Below are experts of layer 7 (counted from 0) of a mixture-of-experts language model. Rows are named router (the router's row for the expert) and show model dimensions 0-95. Each number is 128 + 32 x the weight over its row's rms, rounded and kept within 0 to 255.
After each expert's rows: "raises" lists some tokens whose logits its average output raises strongly, later layers aside. This comes from a sample of Wikipedia text that the model never trained on.

# expert 116
router [129  64  76 170 120  66 128 131 132 149 180 156 107  94  68 144 133 106  47 143 153  58 127 120 115 144 126  92 122 151 134 188 125 141 152 157 126 218  99 110  81  79 128  84 169 160 183 134 150 145 115 132 120  87 143 104  98 117 132 105 151 121  95 160 158  96 110 179 165 127  96 106 142  95 160 190 139 110 129  92 123 106  73 123 112  80 130 108 106 141 103 101 100  98 152 144]
raises: "cher", " the", "ler", "ched"

# expert 171
router [ 56 141 128 154 121 110 144 133 108 136 148 163 155 153  95 181  76 139 183 182 124 123  65 188  85 163 123  90 131 125  78 143 119 164 174 119 127 111 150 102 130 107 115 116 118 126 191 154 134 114 143  96 106 103 130 196 127 128 122 109 132 105  93 165 117 108 129 100 133 154 151 122 184  85 146 122 159 148 213 212 146 109 123 168 141  88  86  85 133  66 120 169 132 120  87 100]
raises: " ", "-", " (", ",", " |", "."

# expert 125
router [148 134  96 181 114  80 128 159  95 128 143 148 143 119 151 112  97 107 140 130 131  97 146  71 180  83 170  84 131 188 144 131 137 144 151  84 148 211 142  82  63 114 115  87 209 114 148  94  92 175 143  63 172 136 144  76 134 152 116 108 167 130 144 157 119 136 105 132 126 117 100 120 143 117 129 141 190 134 156  99 148 117  80 135 111  89  93 103 105  93 134  67  80 101 161  90]
raises: "1", "2", " to", "ency", "ely", "'"

# expert 203
router [123 120 112 181 114  80 121 138  96 123 136 139 133 106 166 115 123 146 134 113 149 101 135  70 178  96 177  92 112 191 159 117 133 160 167  87 165 210 120  96  50 140 111 107 203 107 156 117  76 172 138  75 162 139 151  74 136 147 116  83 162 133 154 147 134 120  92 118 137 134  73 115 149 116 134 137 188 140 164 124 147 114  69 124 115 102  77 104  98  99 147  87  90 102 171 102]
raises: "ory", "ely", "er", "u", "ency", "for"

# expert 189
router [177 157 107 160  83 105  95 119 109 163 167 132 171  95 182 119  73  85  89 196 116 139 120  79 145  76 202  59 148 152 148 137 103 133 156 126 136 159 170 100  79 155 168 128 175 143 108  78  83 135 127  80 161 132 148  58 136 154 145 107 119 128 101 171 145 163 162 133 125  96 109 119 120  95 106 187 141 168 163  88 109 172 113 166 101 117 167 119 115 110 154 102 127 128 124 146]
raises: "her", "vey", "he", "ters", "qu", "kin"

# expert 128
router [172 135 136 187 109  53 137 143 125 110 143 139 107 130 142 144 175 138 103 117 125  94 130 114 147 154 190  75 131 135 124 147 108 122 126  71  93 187 159 131  96 128 104 108 191 176 142  51 105 128 152 107 159 152 136 125  84 198 137  91 131 102  96 203 143 152  96 139 122  67  83  92 143 115 139 125 122 137 166 148 161  61 113 116 131 150 140  45 160 111 123  81 117 128 163 131]
raises: " (", "e", "\n", "o", " |"

# expert 152
router [151 166 105  87 135 135 109 155 127 125 141  84 143 170 105 125 128 135 159  97 105 166 172 138  94 171  43 113 176 143  71  83 160 165 155 102 127 108 193 144 178 142 100  73 105 111  78 143 216 125 176  75 118 102 164 140 122 130 131 107 140 148 144 127  83 124 113 155 145  85  98 152 119 124 115  87  92 129 134 182 149 110 116 134  87 159 107 182 131 105 100 193 101  93 142 166]
raises: "ad", "as", "at", "ay", "us", "k"

# expert 132
router [144 128 127 152 147 164 153 102 119 124 138 142 130 162 106 120 100 155 123 111 149 157  92 105  98 129 126  73 130 151 168 201 117 126 150 128 160 168 174 106  90  61 155  98 194 183 155  98  95 105  85 101 169 163 133  93 104  87 153 126 134  82 165 186  81 151 158 120  60  87  77 147 153 103 129 144 172 122 137  48 115 179  90 118  96 139 137  74 110 115 126 151  79 106 121 126]
raises: "st", "ion", "ible", "one", " Early"

# expert 245
router [160  43 116 135 120 117  93 104 112 189 144 181  78 154 156 132 130 121 135  99  74 173  89 148 171  96 110 104 168 143 126 186 142 111 153 100 139 183 182  74 102 145  52 157 170 123 191  91 165 130 133 106 133 123 126 109  57 129 129  98 161 123 103 130  98 160 133 196 103 126 106 155 140 130 121 120 117 142 127 118  92 111 117 112  87 109 180 133 134 101 141  60 178 134 138 153]
raises: "tar", "go", "no", "ters", "ny"

# expert 104
router [138  79 148 175  77 171  89 140 118 123 162 183  83 116 162 121 128 112  90 111 106  75  74 151 149  90 179  69 146 108 184 189 133 133 133 137 164 173 104 104  90 110 135 111 185 149 167  91 150 169 149 136 135 139 141  76 157 156 141  85 142 122 149 142 156 134 136 123 142  82 104  58 173 135  83 180 171 174 175 141  97 146 123 127 127 113  69 105 104  86 148 124 131 109 157 116]
raises: "itive", "est", "nes", "erous", "eb", "ment"

# expert 78
router [151  80 104 172 107 131 110 105 106 166 135 149 158  95 149 124 149 127 118  64 111 127 121 111 142  86 179  70 159 152 161 180  87 152 160 125 155 202 100  73  52 105 149  94 184 145 165 133  96 140 139 100 126 140 175 104  93 181 144  92 161  97 153 132 138 137 123  88 150  94 119  72 129 122  99 170 157 117 174  93 100  92  92 115 136  84 100  66 107 113 180  96 113 135 135 153]
raises: "th", "est", "day", "st", "sen"

# expert 31
router [151  91 122 193  76 144  99 138 118 126 160 186  89 119 148 120 115 115  90 112 109  78  68 133 140  95 194  77 146 116 181 182 124 128 130 134 175 183 120 108  87 113 116 100 176 155 163  72 128 145 137 142 140 147 144  80 143 169 143  89 158 130 168 147 139 129 139 123 151  90  92  55 190 125 103 156 169 155 174 125 116 142 112 118 145 112  78  97 116  68 153 117  97  89 166  96]
raises: ".", "8", "0", "6", ",", " |"

# expert 188
router [129 160 145  99  98 152 119 147 104 154 145 110 129 177 206  95  95 106  62 180 131 134 161 149 159 163 159  96 130 125 128 123 139  74 144 164 148 143  93 111  43 126 138 132 140 150 115  66 114 143 103  94 131 103 153 138 161 166 154  94 206 156  95 141 172 144 190  86 122 116 137  82 132 110 155 122  92  61 152 115 109 125 169 171 102 106 172  69 125 146 108  85 100 114 145 163]
raises: "ice", "ague", "e"

# expert 195
router [121  89 119 186 134 118 172 114  91 187 168 145 109 159 142 124 128 106 131  91 114  70 125 115 175  70 189  69  87 159 192 168 124  99 148 122 123 151 147 116  83 118 134  80 132 137 198  78 110 161 140 121 144 194 134  78  70 113 148 104 168 121 152 130 160 148 112 114 159 109 139 124 124 118 148 125 199 123 157 146 162 117 133 108 100  86  99 122  88  95 161 138 120  56 115  88]
raises: ".;", "ide", "reen", "ly"

# expert 143
router [152  79  69 165 136 140 142 130  97 146 124 167 115 123 162 140 141 118 127 125 113  65 104 135 176  97 146  70 121 188 133 137  98 109 150 151 115 202 135 101  61 127 133  94 139 117 107  86  83 162  72  66 137 134 160 115 139 185 123  95 147 153 157 166 137 168 206 112 160 148  90 104 157 107 134 163 177 125 171 110 113 147 108 134  97  97 181  92 109  66 109  95 145 103 171 127]
raises: "er", "era", "e", "ans", "ous", "unn"

# expert 202
router [168 162 128  60 138 182 135  85 116 113 160 103 119 105 132 117 168 113 136  37 178 117 139 100 155 139 183 119 122 153 117  98 119 110 148 120 125 137 144  83 119 161 208 111  40 113 145 158  94 140 178 100 152 170 149 142 140  95 140  94 117 104 140 185 107  88 122 136 141 151 166 212 118 103 167 114 130  71 137  91 132 116 101  85 105 107  78 149 113 170 141  94 141  98 125 121]
raises: "it", "is", "ent", "il", "ic", "in"

# expert 134
router [169  84 144 155  93  66 149 128  91 146 183 161 134 135 152 128 119 143 128 115 160 111  99 135 113  88 158  55 117 146 145 195 110 144 168 115 131 207 132  83  75 111 114 152 178 128 169 102 110 122 141  86 110 128 145  82  78 156 152 130 182 150 136 139 159 120 129 167 145 104  76  84 176 137  64 181 140 123 134 103 137 115  63 102 121 121 124 103 106 124 186  77  96  93 130 162]
raises: ",", " for", " on", " ("

# expert 155
router [ 68 143  95 136 153 122 122 134  85 115 128  90 147 132 138 126 133 162 139 184  92 102 143 106 135 130  88 170 112  94 144 152  65 135 120 159 162 109  83  95 131  97 121 102 136 112 146 114  92 111 160 130 121 187 123 112 143  94 136 143 130 151 117  68 141 123 126 168 168 121 161 134 144 125 156 132 174 116 119 107 143 211 100  99 225 111 153 123  89 174  84  86 219  49  97 154]
raises: "es", "gr", "osa", "us", "ales"

# expert 211
router [128 119  89 159  84 180 124  89 118 145 189 188  80 136 167  77 164 109 109 132  73  86 125 102 157 102 188  99 149 140 166 127 166 175 183 154 162 166 139  85  86  88 176  71 160 160 131  83 117 150 114 130 147 140 130 131 156 198 154 104 145 137 157 130 124  85 134 110 110 131  72  88 139 104 126 195 128 115 170  99 119 155  88  86  99 106 127  71 109 117 140 113 144 115 141 136]
raises: "art", "His", "aying"

# expert 131
router [113 195 106 125 110 121 146 142 160 152 128 144 142 161  86 144 139 119 112 138 125 155 128 161 187 146 107 152 128 152  61 136 111  73 146 155 126 136 120 110 123  84 152  90 112  83  86 221 128 111 115 138 131 108 147  83 107  77 113 207 137 178 112 124  83 152 163 124  73 144 134 116  72 107 173  84  54 113  82 172 118 116 135 116 121 166 135 117 175 133 119 175 146 132 184  76]
raises: "\n", "ch", "z", "o", "-"

# expert 72
router [118  66 123 144 127 144 189  86 131 140 111  70 137 104 144 149 136 103 132 113 106 144  57  84 176 142 120 126 139 124 111 114 154 113  69  88 160 131 139 124 131 113 115 127 124 123 118 203 139 126  57 137 188 133 147 191 143  60 139 132 157 176  85  71  95 120 124 178 113 124 133 168 128  87 105 173 150 156 151 158 117 178  90 143 103 106 188 112 138 174 178 119 174  98 152  89]
raises: "'", ",", " and", "-", " by", " "

# expert 146
router [143 151  92 152 110  95 134 172  87 147 166 135 114 116 182 144 104 100 145 166 141 100 116  89 147  88 138 103 125 201 100 136 134 165 114 114 220 186 154 119 125 106 108 101 186 148 144  75  99 165 105 100 161 126 144  52 131 152 133  84 140  97 140 188 142 133 155 109  88 130 116  76 150 122 103 215 150 128 136 105 106  79 104 165  96  97 122  99 142 117  77 100  82 116 114 109]
raises: " to", " and", "n"

# expert 50
router [145 141 112 155 119 143 164 146 112 140 139 159 129 133 164 115 163 130 123  98  89 100 118 159 130  79 168  80 145 164 129 207 114 138 120  85 106 196 117 119  73 117 130  90 186 147 140 139  80 173 116 102 162 159 175 121 105 149 163  68 174 108 140 142 153 135 128  94 185 103 116  75 160 116  84 143 160 110 166  63 101 127 104 117  91  78  73 107  80  97 166  74 117 139 149  82]
raises: "ility", "ages", "age"

# expert 234
router [172 161 124  46 155 136 154 170 174 100 100 147 126 122  90  96 128 139 148 180  82  94 131 151 110 162  98 155 159 124  75  99 142 110  75  96  93  83 130 150 176  81 203 170 149 117 146 151 168 120 136 174 143  90  73 157 170  86 110  89 119 174 137 128 148 165  89  79 131 139 135 136 129 142 162  64 100 155  90 134 124 115  97 173  86 131 124 126 135 145 143  66 145 134 167 135]
raises: "us", ".", "o"

# expert 0
router [123  83 175  82 104 172  63 117 128 157 171 151 184 159 133 102 107  82 133 202 176 129 101  56 151 120 146  80  68 103 140 100  96  85 140 102 152  78  98 129 133 133 131 154 135 129  97  93  78 127 126 122 130 124 159 173 157 125 168  90 175 115 193 160 157 153 158 121  83 126  89 161 113 117 128 158 121  79 149 181 107 136 133 162 145 154 115  87 155 165 154 114 126 146  91  94]
raises: "ements", "iness", "ession"

# expert 111
router [142 158  60 176 123 121 130 135 144 121 148 149 140 152 149  74 133 182 166 124 123 140 151 147 170 194  77 105 146 131  73 138 142 156 169 157 158 150 141 175 129 103 107 135 146 148 105 149 125 136 132  76 164 131 168 103  59 169 107 132  89 138 150  42 156  94 127  78 145 173 128 158 126 179  76 151 100  83 162 197 118 113 101 101 111 108  97 146 103 136 152  85 143 182 169 142]
raises: "ters", "s", "ure", "is"

# expert 170
router [128 127 137 142 107 155 136 148 104  96  83 138 135 177 200  99 159 105 146 109 160 113  75  93 142 193  61 125 134 119 112  84 112 154  87 136 118 101 114 130 140 133 110 138  55 109 103 127  98 168 135 123  95 106 144 157 105 167 131 153  95 175 150 153 113 184 102  77  99 145 234  91 131 116 130 101 172 144 107  68 132 153 118 144  98 156 131 111 154 153 148 101 128 216 170 110]
raises: " and", "-", "\"", "\"."

# expert 161
router [125 126 144  90  87 146 123 147 168 160 110  97 188 109 145  86 142  54 123 140 124 124 170 182 120  75  83 113 114 125 153 150 139  94  97 119 167 130 120 140 112 147 189 130 151 166 146 136 154 144 160 151  96 164 123 154  92 149 128 100 151 113 114  94 148  99 165 102 160  93 144  51 148 170  94 129 173  89  74 190 148 134  71 126  84 130  61 163 107 175 104 123  72 139 152  76]
raises: "e", " and", "able", " |"

# expert 122
router [182 144 159 156 128 178 104 138  88 124 117  82 124  85 118 193 125 154  74  77  99 138 127 132 128  94  70 145 173 156 113 151 118  89  77 161 179 104 123  92 105 156 156 178 110  91 111 154 203 140 105 125 171  99 109 177 131 161  82 148  92 139 133 128  94 130  77 150 143 127 171 153  90 152 185  83 128 121 100 167  82 179 126 122 120 143 157 160 140 178  93 141 108 118  74 129]
raises: ".", " was", ".,", ",", "\n"

# expert 184
router [139  99 149  86 148 113 148 178 120  57 151 155 121 161 166 130 133 133 114 151 100 125 124 125 117  96 177 144 158 118 143 103 129 134  60 122  95  96 178 126 125 163 119  96 121 121  81 152 168 136 117  48 154 104 150 214 104 141 124  49  60 194 184 129 185 114 157 171 196 124 161 153 130 139 116 118 147  78 126 130 143  84 138 116  92 113 162 143 128  93 102 130 152 152 139 114]
raises: "es", "al", "e", "ed", "er", "a"

# expert 121
router [116 178 151 183 152  88 112  85 133 126 132 112 143  74 187  86 151 146 193 124 157  86 122 111  93 127 137 180 155 134 126 126 104 132  63 120  99 163 152 104  95 100 140 177 124 111 189 111 147 143 177 102 112 136 127 137 124 112 128  72 113 131 116 159  96 121 191 172 138 166  70 123 163  66  99 181 143 146 148 108  98  40 125 152 118 100  97 117 185 120 145 139 144  92 105 166]
raises: "p", "c", "s", "st", "t", "f"

# expert 253
router [182  78 129 143 141 126 148  90 100  99  86 149 115 129 153 103 136 116 147 122 179 125 105 109 135 116 145  75 129 177 116 194 132 127 118 138 183 212 118 137  72  66  90  95 210 192 140  83  69 128 147  92 150 142 167 116 126 131 173 101 119 104 136 168 116 139 154  88 137  84  69 107 183 137 122 153 165 114 148 110  95 142 116 115 127 100 136  68  80 108 150 112 121 134  91 117]
raises: "e", "uts", "aut"

# expert 92
router [155 133 110  92  98  93 155 115 152 177  83 176  86 146 158 170 159 155 146 115 145 128 180 179  70 151 166 166 168 140 139 110 133 129 118 134 170 123 168 141 106 163 110 171 126 145 118 111  75 143 121  96 130 100 155 110 160 184 180 180 174 100 128 138 113 114 135  98 118 156 166 148  95  80 117  80 114 167 130  60  86 162 130  69 148  52 109 152 113 143 147 178 116 159 145  78]
raises: ",", ".", " (", " |", "'", "ry"

# expert 210
router [114 120 140 123 114 179 159  97 130 117 109 135 114 153 147 147  95 130 147  85  96  96 156 101 126  89 110 173 155 112 154 140 137  57 122 129 149 123 154 103 145 132  54 119  89 117 124 111 105 109 200 142 160 113  82 169 175  68 202 140 135 136 121 148 142  89 100 172  72  96 151 163 175 110 123 114  82 143 133 167 133 106  77 159 147  89 161 158 150 208 122  52 155 171 128 148]
raises: ",", "el", "le", " and", "sh", " is"

# expert 141
router [164 165 165 134 147 148 119 160 121 160 113 121  73 107  24 170 108 142 177 180 143 131 127 117 101 138 128 132 146 146 123  54  99 105 118  99 167 111 101  84 124 152 110  77 155  94 138 145 168 155  70  90 120 202 103 125 144 153 212 134 127  74 163 108 150 103 126  99 145 135 105 118 138 122 143 150 129  76  88 194 141 162 120 103  99 107 134 126 168 119 163 142 147 154 170 175]
raises: ".", ",", " to", " and", "-", " |"

# expert 87
router [138 112  85 150 123 116 167 169 111 152 156 166 111 115 162  90 115 120 123 145 143 184 112  90 137  99 151  60 148 127 143 187 156 152 130 149 138 177 124 125 114  53 103 102 174 169 143 181 143 170 130  68 138 144 165 106 110 148 160 120 146 130 159 140 162 172 165  79  90 107  49  96 162 133 118 137 140 102 180  72 102 121  77 123 105  79 100  59 114  99 172 122 125 100 134 161]
raises: "sky", "heim", "ski", "ensive"

# expert 65
router [113 104  82 118 153  52  94  48 132 120 175 169 164  96 101 116 157  89 125 138 110 117 101 147 119 168 156 108  97 123 101  89 118 181 159 114  87 145  90 109 111 139 132 152 133 127 167 154 122  75 174 165 136 177 156 142 109 169 133 117 137 120 157 131 182  66 101 119 107 116  99 163 160  95 141 130 143 105  82  93  88 190 129 137  91 170 132 152 173  91 143 112  98  52 186 136]
raises: "as", "in", " the", "um"

# expert 193
router [ 94 160 133 102 146   6 181 147 118 147  98 159 126 146 109 153 126 159 187 159 110 125  74 126 151 182 123 114 150 135 112 148 111 135  76 152 107  96 109 131 154 116 126  97  87 159 142  89 171 115 162 128  99 132  59 150 137  87  99 116 173 105 149 126 107 133 114 137  81 133 119 133 120 143  66  97 130 173  95 132  68 215 132 120 121  81 142 189 130 154 156 111 119 181 119 126]
raises: "ate", ".", "ed", "e", "al"

# expert 150
router [138 169 106 201 129 111 127  99 109 172 140 114 114 119 171  51 110  95 171  81 160  84 121 105  94  86 140 135 176 145 146 146  97 113 132  76 154 176  96  99  56 127 163 108 160 140 186 144 135 116 195  56 121 134 188  79  92 123 115  92 122 139 198 137 112 132 139 146 109 164  66 148 159 117 138 130 123 151 112 108 122  70 101 111 159  93 104 119 125  99 156 138  99 108 133 126]
raises: "2", "1", "h", "id", "3", "4"

# expert 90
router [193 144 136  92 118 146  94 131 119  71 146 144  97  94 112 136  90 130 155 145  98 110 114 129 100 150  65 128 189 141 177 141  18 133 114 119 136  94 109 129 175 111 184 147 121  53 104 141 131 168 152 166 117 111 118 157 186 101 122 153 141 156 144 139 173 122  80 146 145  53 146 134 151 147 119 133 107 125 162 111 112 167 102 158 158 101 159 186 109 138 126 133 106  52 122 165]
raises: "e", "ject", "anner", "book", "ed", "gen"

# expert 110
router [137  83 110 157  91 129 120 110  91 155 144 159 105 109 162 118 149 103 107 141 110 119  95 132 168  63 187  69 156 130 157 204 135 166 150 152 168 194 103 110  55 115 135  82 184 143 150 125 109 164 120  88 119 140 174  90 148 162 144  69 152 135 146 134 168 138 118 128 115 113  82  61 169 108  89 159 137 144 191  92 109 116  80 115 119  90 108  82  97  85 149 109 113 114 124 129]
raises: "standing", "quarters", "ony", "rd", "red"

# expert 206
router [138 151 131 107 116 130 155 121 117 175 147 136 108 120 106 126 107 138 123 145 112 114  92 139 165  86 148  73 206 222 134 157  61  78 167 127 110 194 131  70  57 107 157 101 128  78 107 115 100 161 106  75 143 122 134  51 133 156 130 104 187 107 149 161 171 153 140 106 169 118 117 100 161 133 127 174 143 102 176  97 115 175 101 107 117  80 133 100 153 141 132  86 119 130 127 143]
raises: ".", "il", ",", "al", "u", "-"

# expert 96
router [188  97 143 160  86  86 158 141 104  78 140 132 130 132 147 102 125 127 128  86 132 137  87 116 142  91 144 100 139 115 156 118  63  83 156  56 179 167 113 112 127 212 178 107 154 187 145 126 121  86  91 116 111 124 134  76 117 117 160 105 184 129 153 178 109 164  71 139 144  88  79 137 137 109  71 123 169 110 145 160  81 182 132 105 125 132 130 101 178 114 136 135  70  93 125 136]
raises: "\n", "”", " |"

# expert 214
router [142 128  94 176 129 145 137  57 138 162 189 172 129 154  87  98 161 150 100 100  74 170  72 108  77 142 124 104 109  95 158 147  96 140 161 107 120 167 149 105 145 101 126 185 211 129 135  57 121 180  83  52 132  87 129 104 140 103 119 128 162 123 114 162 132 131 129  91 110 107  78 127 148  67 146 127 136 124 172  89 197 154 112  93 123 119 111 138 132 129 158 171 115 133 108 110]
raises: "y", "e", "ish", "eal", "ar"

# expert 198
router [111 131 131  70 110 113 103 157  90 162 122 130 120 171 186 128 132 114  98 156  41 167 127 110 160 118 105 155 121  77 103 143 108 141 150 138  97 151 134 154 138 146  95 109 144  94 166 187 110 114  96  80 104 147 173 149 220 144 127 119 138 147 107 100 121 119 160 184 164 169 108  90 156  95 111 138  92 166 108 138  97 119  34 123 144 180 102 143 128 147 143 150  85 182 111  69]
raises: "\"", "arth", "hes"

# expert 232
router [204  77 111 164 197 153 146  72  91 158 158  97 103 114 120 139 142 155 107 134 159 158 117 125 174 100 162 139 135 117  63 149  61 184  94 118 136 115 142 166 146 131 203 107  96 118 142  98 173 140 118 141  71 106 161 168  81 136  97 105 155  88 172 140  86 128 175 148 108 133 154 114 147 114 143 131 117 163  61  95 171 100 157 112 130 106  92 153 131  90 102 125 172 122 173 117]
raises: "\")", "\",", "\".", "artment", "”", "ión"

# expert 67
router [143 103  97 163 119 102 115 109  93 168 177 155  80 134 134  94  98 121 127 127 115 117  97 126 121  94 171  78 173 125 156 148 117 106 150 107 145 210 110  93  80 111 104 165 180 154  93 104 109 157 143 112 163 126 152 102 119 138 183 101 180 149 154 173 147 161 129 122 150  88 106  99 173 110 118 177 160  93 175  96 135 112  93 104 102  62  97  61  88 109 148  44 133  88 127  97]
raises: ")===", "})", ")\"", "ctions", "ges", ")"

# expert 41
router [130  92 116 164 110 120 157 145 111 166 122 150 100 139 169  87 143 120  94 111  80  99 110 138 188  98 178  80 141 165 177 191 124 109 147 117 141 190 114 112  69 129 162 104 164 120 178 110 113 173 146 132 135 162 166  61  89 168 150  64 139 125 173 142 127 146 111  90 153  95  84 112 165 104 102 113 171 102 147 123 130 121 127 134  92  69 109 100  81 114 175 119 128  51 118  84]
raises: "ition", "ost", "ience"

# expert 47
router [121 126 136 165 100  55 154 127 132 162 175 156  68 115 157 105 117 122 106 139 176 112  94 132 105  91 158  79 166 145 211 178  86 124 154 106 145 198 107 130 123 146 146 116 156 168  99  89 107 174 153 106 169 159 176  63 165 114 134  84 198 106 103 197 146 137 102 116 131 142 122  54 134 101 142 117 131 104 146 102 166 135 129 116 112 127 153  98 147  92 151  96 122 120  88 100]
raises: " defeated", "oslav", "\n"

# expert 229
router [147 140 165 138 128 140 115 116 142 135 164 183 139 140 125  62 169  91 166  72 141  56 105 142  71 145  97 170 116 139 117 113 130 199 131  84 141 148 106 103 114 127 172 122  69 149 149 174 150 117 184 110 122 102 146 144 168  82 116 103 103 132 164 162  79 116 138 157 144 176 105 176 132  86 174 136  93 102 135 177 138  24 109 135 104  91 119 184 135 138 120 107  97 108 131 140]
raises: "as", "or", "ar", "t", "s", "os"

# expert 224
router [122  67 140  93 163 126 108 131 151 121 138 219 129 197 170 149 168 131 161 101 100 117 144 102 105 119  84 186 118 130 142  79  95 124 136 117 122 136 141 215  91  94 136 146 159 130  88 101 154 141 100 156  97 125 107 103 178  64 154 159 136  82 120 113 163 169 134 139 128 160 135 113 112 103 117  89 120 105 107 131 205 163 154  96 130 150 117 171 147 154 100 114  55 123  64 122]
raises: ".", "or", "n", "ry"

# expert 247
router [119 136 109 127  95 156 143 107 106 165 149 114 106 123 119 153 179  67 187 115 174 156 131 141 113 160 133 132 132 118 127 100 147 127  62 108 105 121 184 112  91 117 155 140  93  80 107  87 140 102 118 233  93 133  80 154 117 193 137 162 118  77 168 104 174  93 157 129 128 226 102 104 152 136 147 101 109 184 113 132 147 116 132 105  72 179 105 141 126 172 130 126 147  95 110 157]
raises: ".", "f", "ed", "er", ",", "th"

# expert 166
router [157 154  88 118 103 140 114 145 123 129 117 104 164 129 123  82 175 115 147 152 140 138  82 126 167  65 148 111  79 117 138 173 132 187 136 189  91 122 119 186  82 109 148 106 166 105 107 158 186 101 185 127 145 138 135 115  37 115  85 146 121 150 104 146 123 142 169 184 167  96 166 114 171 101 140 106 141  64 179  78 118 185 114 106 124 166 149  91 137 139 108 156 115 172 163 148]
raises: "-", ".", " |", "\n", "'", "1"

# expert 236
router [126 100 116 161 171  87 175 140 122 136 148 139  94 197 107 133  92 108 119 141 119 152 130 128 102 103 127 108 148 126 170 129  98 148  92 103 161  88 130 115 100 127 103 189  81 112 103 102 140 127  78 104  86 126 106 144  80 171 123 199 105  95 125 148  81 134  91 168 111 116 132 197 153 201 152 116 125 190 136 183  79 166 132 135 144 178 134 135  75 141 108 195 101 112  71 176]
raises: "am", " his", "m"

# expert 250
router [107 146 174 151 150 134 170 147  95 102 138 189 178 148  85 132 115 113 113 135 139 100 150 130 168  98 108 125  81 152 155 167 164 119 110 146 183 135  79  79 101 135  99  87 104 151 105 125 156 104 100 116 111 142 140 101  73 112  52 156  79  82 136 161 146 146 125 139  92 109  72 155  87 114 125 148 100 211 133 131 182 144  92 190 142 135 125  98 182 141 126 171 144 113 199 173]
raises: " in", "-", " |"

# expert 71
router [ 43 119 170 134 134 126 140 160 128 139 121 120 119 158 115  95  92 183 182 108  73 168 121 173  75 177  82 149 142 157 123 103 165 158 101 106 141 122 157 114 155  51 155 167 130 157  42 153 136 125 164  89  97 168 172 136 117 123 171 103  94 105 182 145 143 136 136 126 140 117 130 118 139 182 104 155  99  65 142 144  49 125 164 169 149 107 124 128 157 165 131 109 131 131 163 114]
raises: " (", "b", "ib"

# expert 215
router [111 141 120 200  98 126 139 159 101 137 110 149 118 124 157 122 146 103 135 147 121 117 143  64 166  79 171  71 101 192 159 152 115 172 181 109 163 194 142  95  91 102 144  95 191 130 163 104 115 164 115  65 127 177 131  90 114 156 134  64 160 140 133 135 120 124  93 128 132 134  91 108 148  91 106 172 199 155 150 128 122 102  80 113  93  90 118  91  63 126 160 100  81 126 143 124]
raises: " Succeeded", " females", "\""

# expert 54
router [117  97 165  48 182 138 112 125 141 107 185 103 106 141 153 157 175 150 150  62  94 174 129 139 119 178 107 160 120 112  59  86 139 142 116 158 164 116 125 166 165 148 119  78  93  87 156 191 161 124  72 146  83 149 117 117 139 153  82 127 133 104  95  93  85 130 134 137 172 162  88 116 103 105 194  94 102 134 117 142  85 136 119 140 167 104 182 131 129 108 164  95  84  98  94 113]
raises: "it", "ot", "in", "ol", " in", " the"

# expert 73
router [160  74 148 116 121 152 178 104 145 117 151 156  98 110 140 151 191 149 167 134 146 125  66  87 119 128 122 135 162 105 128 134 115 162 128 121 105 121 146 122 106 195  64  45 181  94  91 106 177 110 145 106 155 160  81 123 114 170  99 103 159  69 120 137 110 123 123 176 123 108 151 140 181  98 176  88 174 127 107 125 210  98 145 110 141  78 119  94 171 131 141 157 118 113 158 182]
raises: "en", "ais", "e", "rel", "enh", "ration"

# expert 26
router [144 123 160 123 152  57 100 161 150 103 148  93 125 132  84 136  99 144 143 164  95  72  78 132 121 174 139 159 136 113 120 197 148 103 163 118 156 154 168 174 185 192 107  80 150 148 139  60 100 124 116 142 143 171 123 103 105  88 148 148 120  79 121 127 145  81 115 116  98 186 137 142 111 150 138 127 176 209 124 182 117 136 116 127 170  63 145 101 116  72 110 163 100 114  97 104]
raises: "\n", " son", " "